python train.py --hidden_size=192 --n_experts=64 --experts_per_token=3 --normalize_top_k=true --balance_bias=true --norm="rmsnorm" --norm_eps=1e-06 --tie_word_embeddings=false --optimizer="muon_variant" --beta1=0.9 --dataset="wikipedia_en"
Below are experts of layer 9 (counted from 0) of a mixture-of-experts language model. Rows are named gate (a neuron's input weights, with its number), up (a neuron's input weights, with its number) and show model dimensions 0-191. Each number is 200 + 20 x the weight over its row's rms, rounded and kept within 0 to 999.
Before each expert's rows: "comes after" lists some tokens at least twice as common just before its tokens as in all text. This comes from a sample of Wikipedia text that the model never trained on. Tokens count by the router's weight.

# expert 39
comes after: "\n", "-", " ", "\n ", " Preceded", " Succeeded"
gate1,209,212,192,190,179,173,148,223,175,196,203,203,220,179,223,178,178,193,199,231,198,173,215,172,174,216,195,150,169,183,183,166,200,188,205,186,217,175,188,220,214,248,197,205,213,166,208,224,211,209,170,196,163,193,231,219,205,191,222,191,184,201,223,195,192,195,199,218,182,188,167,222,181,183,197,168,170,203,228,189,218,181,203,147,209,189,195,182,251,171,220,236,205,232,200,204,217,204,177,177,213,212,209,206,223,233,191,197,242,191,200,235,207,170,192,170,182,199,213,187,198,201,204,203,195,199,207,188,148,214,216,217,199,212,240,189,191,191,187,182,217,239,196,229,184,188,163,174,216,152,199,221,185,208,198,203,189,195,201,209,185,216,214,209,198,186,183,204,193,164,190,204,187,217,202,169,179,214,201,214,210,209,218,163,186,205,191,198,175,183,189,204
up1,205,192,246,209,190,217,193,188,166,230,178,217,201,231,200,147,237,167,192,204,174,239,210,186,218,231,166,197,202,187,172,188,156,200,209,169,201,192,201,197,191,207,160,203,223,235,200,184,203,242,234,215,214,237,206,177,228,170,183,190,184,208,225,195,189,199,215,208,194,197,186,151,200,206,186,190,201,245,208,183,184,192,200,233,216,189,172,195,203,211,181,203,212,211,195,242,178,219,208,186,211,195,192,198,207,211,215,223,195,195,181,207,216,165,148,201,228,203,214,210,211,207,194,205,208,209,201,164,189,181,202,211,183,231,200,213,180,198,224,217,194,189,213,184,190,203,221,156,189,187,207,196,178,203,212,180,178,198,187,194,186,219,183,241,232,201,216,229,229,179,208,188,221,220,174,230,189,195,170,181,220,210,202,200,229,176,225,220,185,231,182,192

# expert 45
comes after: " of", " in", " to", " for", " as", " with"
gate0,186,227,235,231,215,222,222,206,225,214,198,172,173,195,166,196,166,200,201,208,163,203,204,214,217,238,216,212,230,194,217,192,180,191,202,211,219,233,215,214,203,194,164,196,186,234,212,212,226,205,198,206,168,176,187,216,179,223,207,225,216,136,174,218,214,203,179,193,226,174,187,169,214,218,186,187,175,181,196,223,183,222,227,210,179,201,242,184,193,192,193,225,237,174,219,198,163,221,182,206,221,177,232,215,197,204,219,160,200,184,181,197,206,211,224,206,196,226,217,210,222,196,199,207,205,193,205,185,186,195,195,191,189,207,191,237,193,184,205,188,214,174,150,185,177,225,212,192,162,216,181,185,228,190,212,221,180,192,218,216,174,211,187,213,202,220,199,194,205,174,181,227,204,185,172,213,161,187,173,226,225,201,204,223,189,230,182,202,223,167,176,211
up0,200,217,190,214,176,198,222,198,244,191,193,194,193,216,181,232,196,200,200,228,174,203,192,169,208,244,197,200,204,172,195,196,219,215,192,200,218,170,196,207,189,216,177,207,213,218,188,189,190,208,207,191,206,177,178,202,182,214,213,224,221,155,225,211,163,164,219,212,226,206,237,205,188,191,142,199,166,227,216,198,229,195,189,189,175,189,178,203,224,231,192,236,205,201,166,226,172,247,201,189,179,204,183,207,169,202,216,200,203,184,173,172,203,204,183,186,205,199,230,219,212,194,222,229,157,172,211,189,205,182,246,173,185,161,201,183,196,204,208,177,212,198,231,187,213,230,208,186,214,222,195,220,168,178,206,181,170,238,198,212,203,207,224,239,210,211,207,195,220,224,225,182,226,177,193,221,210,201,226,193,194,220,241,189,217,191,205,212,203,203,220,237

# expert 62
comes after: " |", "|", " L", " T", " F", " M"
gate0,211,141,234,177,205,191,201,197,197,206,214,212,207,176,205,199,175,184,203,207,212,184,210,214,172,267,240,166,178,195,216,207,190,207,200,222,198,230,228,215,163,199,181,191,209,176,159,175,189,197,202,214,187,182,192,173,205,197,184,205,227,161,183,190,172,232,224,211,230,226,190,200,266,201,205,169,219,195,209,239,233,245,198,192,229,196,220,220,212,184,193,184,190,170,192,210,219,212,186,229,191,199,219,202,192,206,220,211,164,210,165,177,221,227,176,199,191,199,186,184,227,205,186,209,190,177,192,216,204,205,205,209,195,190,205,222,211,178,197,177,198,169,235,207,191,196,202,233,212,188,206,195,234,198,164,185,190,181,214,194,147,209,194,209,182,233,203,205,226,238,220,193,202,221,203,222,177,206,207,191,185,206,206,214,228,193,189,189,207,206,219,201
up0,215,222,196,230,181,217,196,227,173,191,233,217,169,189,216,178,226,212,175,191,197,130,176,222,200,210,222,190,209,218,238,174,207,208,186,207,228,211,213,207,192,202,231,195,191,207,192,199,189,201,224,206,180,177,160,190,200,222,221,197,266,197,191,188,241,186,172,233,199,246,205,192,207,228,187,181,228,180,205,217,209,219,193,212,228,223,210,196,206,208,213,200,222,245,203,201,223,174,214,192,217,169,192,208,211,206,218,209,199,184,233,207,179,187,180,236,248,218,187,194,175,217,192,183,197,192,199,216,193,189,191,199,178,187,221,226,197,160,169,202,210,211,202,191,210,184,220,188,208,201,203,197,208,177,213,173,215,185,174,174,212,207,176,189,189,198,177,170,188,194,187,194,185,168,170,224,175,214,182,226,186,221,202,217,214,230,226,192,218,158,196,229

# expert 1
comes after: " to", " was", " and", " he", " who", " had"
gate0,191,208,156,203,191,220,191,215,216,239,195,215,200,199,193,202,190,210,203,193,198,190,171,202,180,254,196,200,186,234,208,170,219,188,196,202,229,202,219,184,201,233,249,204,219,219,202,164,173,212,180,217,193,206,213,152,202,197,199,209,194,203,227,180,183,205,179,207,218,207,189,200,159,205,223,192,190,170,205,217,210,190,221,222,235,217,196,250,165,224,216,190,178,180,198,177,192,212,185,236,201,203,151,185,200,219,184,190,205,191,152,209,182,207,258,221,189,212,210,211,177,175,202,187,164,205,191,200,213,212,188,192,237,191,217,201,178,211,218,187,167,182,218,170,191,219,194,208,204,215,204,196,186,237,242,221,196,222,204,185,190,194,210,157,227,195,182,227,209,205,206,212,176,180,206,196,208,207,177,229,192,159,214,149,206,192,193,186,197,193,222,218
up0,211,161,181,206,220,218,170,218,231,173,206,218,175,211,203,194,193,218,199,198,184,185,218,199,186,182,219,160,183,217,200,227,207,195,187,207,180,178,205,170,192,180,214,190,193,154,215,194,173,163,168,192,219,186,212,233,209,185,197,209,205,195,199,211,197,213,222,213,222,187,231,239,168,180,192,190,196,205,171,193,219,174,207,186,211,202,200,221,233,192,198,190,228,218,186,225,178,208,208,224,205,191,188,213,221,192,223,175,190,196,200,211,246,200,209,198,220,176,220,172,183,193,180,232,200,223,234,170,195,171,190,219,178,166,182,195,173,207,241,211,194,171,234,210,190,162,203,183,234,176,177,199,216,207,191,204,186,172,202,233,180,203,200,221,199,206,175,176,189,208,175,192,181,241,158,205,214,220,176,242,212,165,203,196,211,236,186,169,194,169,216,168

# expert 30
comes after: " the", " The", " a", "The", " new", " main"
gate1,174,187,194,171,179,206,205,194,216,196,172,197,183,205,156,203,190,232,205,199,188,241,179,231,206,208,211,202,209,201,190,200,207,206,200,181,210,218,175,182,194,166,202,211,160,214,182,203,206,195,189,194,204,170,201,182,189,206,228,229,207,212,218,209,205,210,196,185,211,223,207,187,193,206,246,205,155,226,223,209,220,220,195,167,184,166,141,164,221,192,190,180,203,207,177,213,189,199,196,222,203,208,194,174,196,201,152,250,233,192,200,219,206,237,207,177,205,204,163,201,141,245,181,200,222,218,209,219,208,208,186,162,202,208,220,196,207,175,179,218,236,186,194,196,181,221,179,207,173,182,211,166,189,205,197,204,164,160,203,205,216,201,194,200,223,238,228,229,226,182,202,198,231,194,192,186,191,217,195,179,217,218,196,185,204,199,226,197,214,161,195,216
up1,236,196,239,230,173,179,224,260,202,222,164,224,173,218,222,198,174,194,214,239,199,218,184,213,218,188,190,195,208,180,192,237,201,174,228,208,227,218,200,204,173,210,198,198,211,155,212,196,176,231,182,174,253,208,176,202,223,186,199,189,236,204,199,162,181,154,205,186,199,215,184,196,187,207,220,218,196,207,195,204,181,178,206,183,189,192,207,207,229,179,192,160,183,181,178,220,209,234,197,195,199,163,177,210,199,204,181,213,189,160,227,222,205,201,224,199,190,182,230,217,222,218,180,216,228,182,222,211,188,231,186,235,186,204,198,200,176,210,202,204,164,187,182,221,211,236,212,186,216,190,221,203,188,200,209,207,212,189,183,199,234,213,201,253,190,189,223,211,205,189,220,200,170,199,219,176,198,185,199,204,175,170,192,182,169,200,211,221,180,193,199,202

# expert 32
comes after: "\n", ".", "\"", "s.", ")", " Win"
gate1,184,182,193,197,190,162,212,218,198,201,170,223,223,225,215,219,201,188,191,192,207,188,198,158,230,199,169,173,200,173,218,169,185,200,247,196,180,206,228,194,185,199,189,212,216,224,190,174,207,181,210,195,180,205,191,209,180,248,221,191,222,219,178,199,199,202,180,192,209,221,190,180,176,183,212,197,186,207,195,167,167,186,179,206,226,201,233,212,245,178,241,195,203,206,163,239,161,187,190,205,226,148,208,176,209,186,233,206,194,216,193,191,172,186,207,226,203,196,180,200,192,190,201,213,209,221,192,200,176,168,196,166,186,217,197,181,183,181,183,201,221,224,220,181,197,174,178,187,166,217,202,192,198,158,208,213,227,197,220,200,220,193,160,207,206,247,205,165,187,202,214,194,228,219,148,209,210,244,208,213,203,188,213,200,194,230,171,216,193,196,187,209
up1,193,238,183,217,216,172,188,212,192,194,179,189,219,209,221,246,205,210,210,198,200,214,216,205,186,198,209,188,142,207,228,213,186,205,177,219,215,210,205,217,222,200,198,202,235,232,196,206,225,188,227,190,218,222,229,194,210,223,181,199,202,184,186,206,213,211,177,195,140,220,184,180,173,212,200,208,179,219,193,218,201,173,183,179,186,188,224,199,157,158,208,189,213,161,171,215,221,229,211,226,205,165,197,223,189,185,186,191,182,203,251,181,201,222,214,229,200,219,190,196,220,220,189,209,162,177,189,207,214,199,198,203,196,192,205,203,159,208,212,203,238,188,218,205,225,232,192,183,220,179,195,195,197,187,200,182,181,187,166,199,224,180,164,235,226,250,219,184,185,171,233,220,242,219,170,202,210,198,192,202,210,219,214,164,185,209,205,199,203,183,222,214

# expert 42
comes after: " |", "′", "°N", "°", "″N", " /"
gate8,178,208,232,207,214,195,170,208,264,229,216,200,217,178,217,184,226,192,200,215,183,196,176,209,260,225,202,201,230,196,196,245,204,207,220,194,200,185,179,196,222,212,202,199,180,176,254,219,205,132,191,180,194,185,189,198,242,182,195,218,200,169,194,208,221,216,183,209,181,176,241,207,194,191,183,168,209,207,165,184,190,197,192,202,206,190,191,214,194,201,174,220,209,221,187,183,202,190,208,192,194,206,223,204,207,189,218,204,190,173,213,215,201,235,224,233,190,240,203,214,225,188,242,191,232,214,190,212,203,198,169,212,213,208,207,178,229,207,186,215,186,210,204,207,225,206,190,198,197,181,195,166,224,180,210,202,164,190,190,187,207,191,196,167,227,222,228,210,182,217,206,232,183,179,200,180,245,186,182,171,176,228,193,190,183,178,223,201,204,170,184,180
up8,207,242,219,249,193,192,189,190,205,224,204,182,208,195,157,196,228,220,168,160,209,211,189,189,166,203,213,164,190,213,211,210,169,215,186,191,200,184,158,243,178,189,180,211,188,218,222,171,203,205,201,210,227,239,192,175,209,178,201,214,185,189,238,206,214,209,199,187,200,203,214,183,190,181,204,234,203,210,196,185,182,215,195,221,191,219,192,211,184,208,203,210,179,207,200,183,182,188,217,218,196,233,205,205,179,212,239,209,188,178,198,218,174,180,232,215,206,210,220,201,187,221,195,225,189,211,200,187,207,193,190,234,202,208,222,205,175,211,221,196,202,186,170,188,183,191,195,228,242,172,215,160,129,183,185,239,251,206,185,206,215,184,217,159,166,204,230,200,175,197,215,173,222,202,219,217,199,211,221,210,228,203,178,211,177,188,212,177,188,207,168,209

# expert 53
comes after: " the", " of", " The", " New", " National", " United"
gate1,187,160,204,172,178,207,180,158,203,201,223,203,199,193,226,218,217,222,204,167,203,215,186,261,220,191,202,225,231,217,181,219,165,198,190,170,206,205,160,197,195,241,205,196,208,199,199,183,216,216,221,205,175,195,197,222,181,219,221,203,228,208,217,191,249,251,214,181,168,193,182,213,196,209,174,190,207,220,218,197,195,171,216,170,186,217,204,237,191,192,178,186,215,225,221,213,185,186,224,180,213,211,166,183,195,191,203,221,172,207,193,210,172,188,144,195,192,208,202,194,180,240,186,199,193,209,231,199,184,209,215,188,207,213,242,195,208,183,169,176,172,198,213,201,176,173,195,203,208,193,218,166,209,230,194,192,202,166,210,188,256,201,253,189,216,218,198,193,201,210,194,193,215,188,179,180,192,208,204,184,187,200,215,188,199,196,196,192,246,192,220,212
up1,242,191,216,200,249,189,223,186,183,184,164,194,231,191,189,233,238,156,216,210,177,176,200,201,201,174,214,225,163,176,195,175,197,202,196,203,217,175,191,216,204,224,223,216,192,188,177,183,216,164,203,199,221,221,200,186,200,168,204,222,221,168,190,198,194,195,242,173,215,201,209,229,206,193,170,218,205,200,191,200,202,209,162,213,225,176,225,204,196,181,173,178,190,179,202,242,194,169,198,196,211,198,225,187,198,196,185,201,194,199,235,182,230,222,185,198,204,214,232,173,192,193,202,216,199,198,199,208,195,193,170,216,230,214,216,207,195,186,205,193,200,232,161,234,234,181,199,198,190,217,174,214,201,192,212,217,217,186,206,224,187,199,203,179,208,181,219,197,191,247,169,229,218,241,194,257,183,195,209,190,209,211,202,248,177,190,236,201,195,221,208,236

# expert 60
comes after: " |", ";", "|", " W", ":", ");"
gate0,215,154,190,185,213,146,187,195,196,204,231,169,162,216,214,160,207,179,201,192,173,216,211,222,180,204,213,198,175,188,198,189,159,201,172,206,250,222,182,225,185,218,184,230,223,195,201,197,215,195,177,176,184,187,214,185,201,224,199,196,218,184,227,175,195,197,174,212,189,190,182,170,210,242,203,204,223,188,191,188,207,188,226,201,196,176,197,219,224,182,187,231,175,205,212,193,203,230,225,229,186,164,219,193,168,190,188,182,203,186,175,218,207,183,184,201,191,222,216,201,210,206,206,210,146,251,205,224,204,191,201,225,180,207,198,210,222,181,207,173,233,184,227,212,169,160,207,187,212,180,211,218,146,214,211,199,212,200,202,190,228,218,172,204,218,215,182,205,205,174,207,178,183,221,214,240,188,205,183,180,205,194,222,203,238,184,190,222,167,192,196,210
up0,176,189,219,168,189,201,213,211,144,207,202,206,143,211,177,223,171,172,185,196,226,196,188,217,206,184,216,199,176,206,189,207,189,185,231,186,191,196,207,226,185,187,229,227,192,199,223,177,181,225,222,192,205,230,177,167,161,208,173,194,180,223,214,227,200,198,219,204,153,190,197,194,200,180,201,224,190,203,183,168,201,214,171,199,150,197,179,206,202,219,191,179,171,185,210,200,195,192,221,234,188,214,180,197,193,214,203,210,218,181,183,181,203,205,197,186,226,205,165,173,221,209,167,211,153,207,172,238,204,230,187,212,199,186,207,196,219,180,203,201,195,182,185,211,179,178,192,207,188,188,214,194,202,175,190,216,219,198,232,151,210,219,174,197,188,208,161,213,180,216,203,164,162,199,224,195,204,208,165,183,214,168,234,245,189,197,200,182,229,192,180,209

# expert 48
comes after: "|", "-", "==", " 1", " 2", " ("
gate1,199,221,180,236,166,207,201,211,167,193,189,172,187,213,190,163,200,214,191,241,231,198,202,211,197,204,162,197,225,218,217,208,198,196,211,196,201,227,206,179,227,228,205,216,214,226,192,200,194,196,209,191,235,186,202,201,212,210,193,214,237,216,198,248,214,231,188,174,206,193,205,225,195,157,179,224,187,176,171,171,190,214,194,217,235,196,192,164,192,210,188,212,222,196,229,207,217,216,190,215,220,158,174,230,163,231,198,196,223,182,159,212,180,199,198,191,202,192,190,187,178,190,235,194,190,209,237,226,166,226,227,216,214,204,207,193,214,167,215,216,209,177,190,217,225,222,186,171,212,211,179,200,202,244,162,213,188,215,211,166,163,238,200,204,218,188,203,222,204,170,213,224,173,168,189,178,183,227,189,226,212,234,211,208,186,190,201,214,211,203,207,190
up1,178,203,175,166,207,227,220,213,191,217,214,202,195,179,213,195,195,190,207,205,191,228,213,164,226,203,209,222,229,195,237,223,205,212,186,178,190,190,163,197,158,170,213,151,231,226,219,197,213,193,208,169,178,201,221,163,179,192,215,178,229,188,238,192,168,208,185,215,250,215,203,165,211,234,181,198,179,203,192,184,195,187,194,154,228,222,163,216,219,206,197,208,168,193,186,183,193,189,215,218,215,218,224,181,190,185,206,219,204,197,203,216,197,237,188,190,205,197,182,220,190,217,161,216,229,189,252,195,220,203,218,257,213,205,220,192,195,214,235,204,205,226,203,176,196,204,180,210,190,205,180,178,176,199,194,186,210,182,209,195,204,221,195,213,199,192,196,210,176,176,237,217,214,208,209,214,213,161,244,201,161,215,192,211,209,211,186,189,184,184,167,200

# expert 11
comes after: " ", " 0", " —", " 1", " 2", " 3"
gate1,162,228,193,222,185,210,210,199,196,202,220,172,184,199,216,198,196,225,193,197,205,203,188,171,208,221,200,195,153,193,174,183,169,223,223,203,178,185,233,184,170,182,189,220,211,218,189,204,187,189,225,206,223,177,165,211,190,227,203,190,200,202,245,230,211,183,170,207,187,166,210,192,217,268,197,192,165,205,222,223,197,189,194,152,184,202,202,220,256,186,171,222,227,169,193,226,191,199,210,217,175,214,210,204,185,177,205,212,155,200,205,234,156,224,211,213,220,192,204,199,197,188,158,205,172,191,197,199,183,221,201,195,191,207,234,199,195,174,218,177,198,218,178,208,207,193,193,191,179,181,198,204,202,218,197,191,226,181,191,191,241,204,193,218,185,201,183,211,179,203,198,179,214,198,166,241,198,181,198,220,201,179,210,159,229,195,216,239,180,167,204,204
up1,221,206,173,202,172,192,232,198,235,181,192,222,150,219,235,190,215,182,198,145,229,178,190,203,150,167,185,199,189,219,191,175,185,211,176,213,137,213,203,169,226,167,182,220,209,172,229,204,177,184,192,217,199,188,214,181,226,212,184,183,188,197,217,230,187,195,216,191,176,202,215,177,171,179,184,158,207,181,192,197,175,171,194,201,197,182,187,172,159,218,203,242,209,212,206,189,213,214,186,170,137,185,179,174,212,208,209,185,185,192,228,213,195,198,180,231,198,220,180,175,230,210,218,217,217,187,184,160,229,207,182,189,203,175,213,201,175,198,216,188,178,207,205,175,206,212,214,160,164,177,220,206,185,203,189,208,197,216,228,203,176,182,216,194,188,208,179,199,198,212,190,211,204,190,205,191,206,197,181,184,181,198,191,204,202,195,211,213,199,211,217,190

# expert 36
comes after: " the", " and", " a", " of", " with", " is"
gate0,226,219,228,232,187,234,200,174,196,166,205,204,190,210,191,209,178,210,218,179,191,183,185,216,234,224,151,230,177,178,176,180,189,209,220,191,222,213,219,177,207,222,235,211,185,196,201,182,221,199,204,178,206,189,197,195,181,160,210,208,227,178,177,208,199,179,184,198,183,212,215,219,191,215,175,186,260,206,206,222,209,213,194,186,203,214,194,218,231,191,205,193,201,216,231,224,189,187,212,229,215,255,221,163,181,193,204,197,171,202,203,227,205,204,185,179,168,170,213,251,212,190,219,188,218,197,177,212,183,196,172,202,189,186,206,179,195,199,202,163,233,185,240,238,201,193,192,196,188,183,227,184,175,200,198,188,196,160,207,214,204,177,170,222,197,205,187,192,234,162,235,215,204,194,198,188,183,191,228,211,223,212,202,202,231,168,208,174,184,207,221,237
up0,202,196,202,213,228,206,189,188,186,205,229,201,169,243,171,216,206,152,229,212,231,194,168,180,195,187,211,198,242,195,168,207,190,246,205,210,226,211,206,157,171,209,204,215,200,225,230,200,237,179,208,217,215,209,200,182,224,198,237,201,187,217,187,193,217,183,192,211,202,160,212,179,185,196,242,174,211,208,222,166,202,155,211,205,243,207,198,207,191,227,213,216,206,194,227,184,196,227,218,183,198,226,199,219,183,194,180,184,202,219,204,209,197,180,198,209,184,180,230,176,222,174,159,160,231,214,227,195,208,199,218,178,209,220,176,209,188,185,184,186,217,219,197,198,198,218,224,221,214,236,196,231,190,208,180,174,223,205,198,164,187,227,216,155,209,243,209,201,212,209,205,198,187,213,237,208,198,214,176,216,212,174,177,200,189,200,185,198,211,187,236,212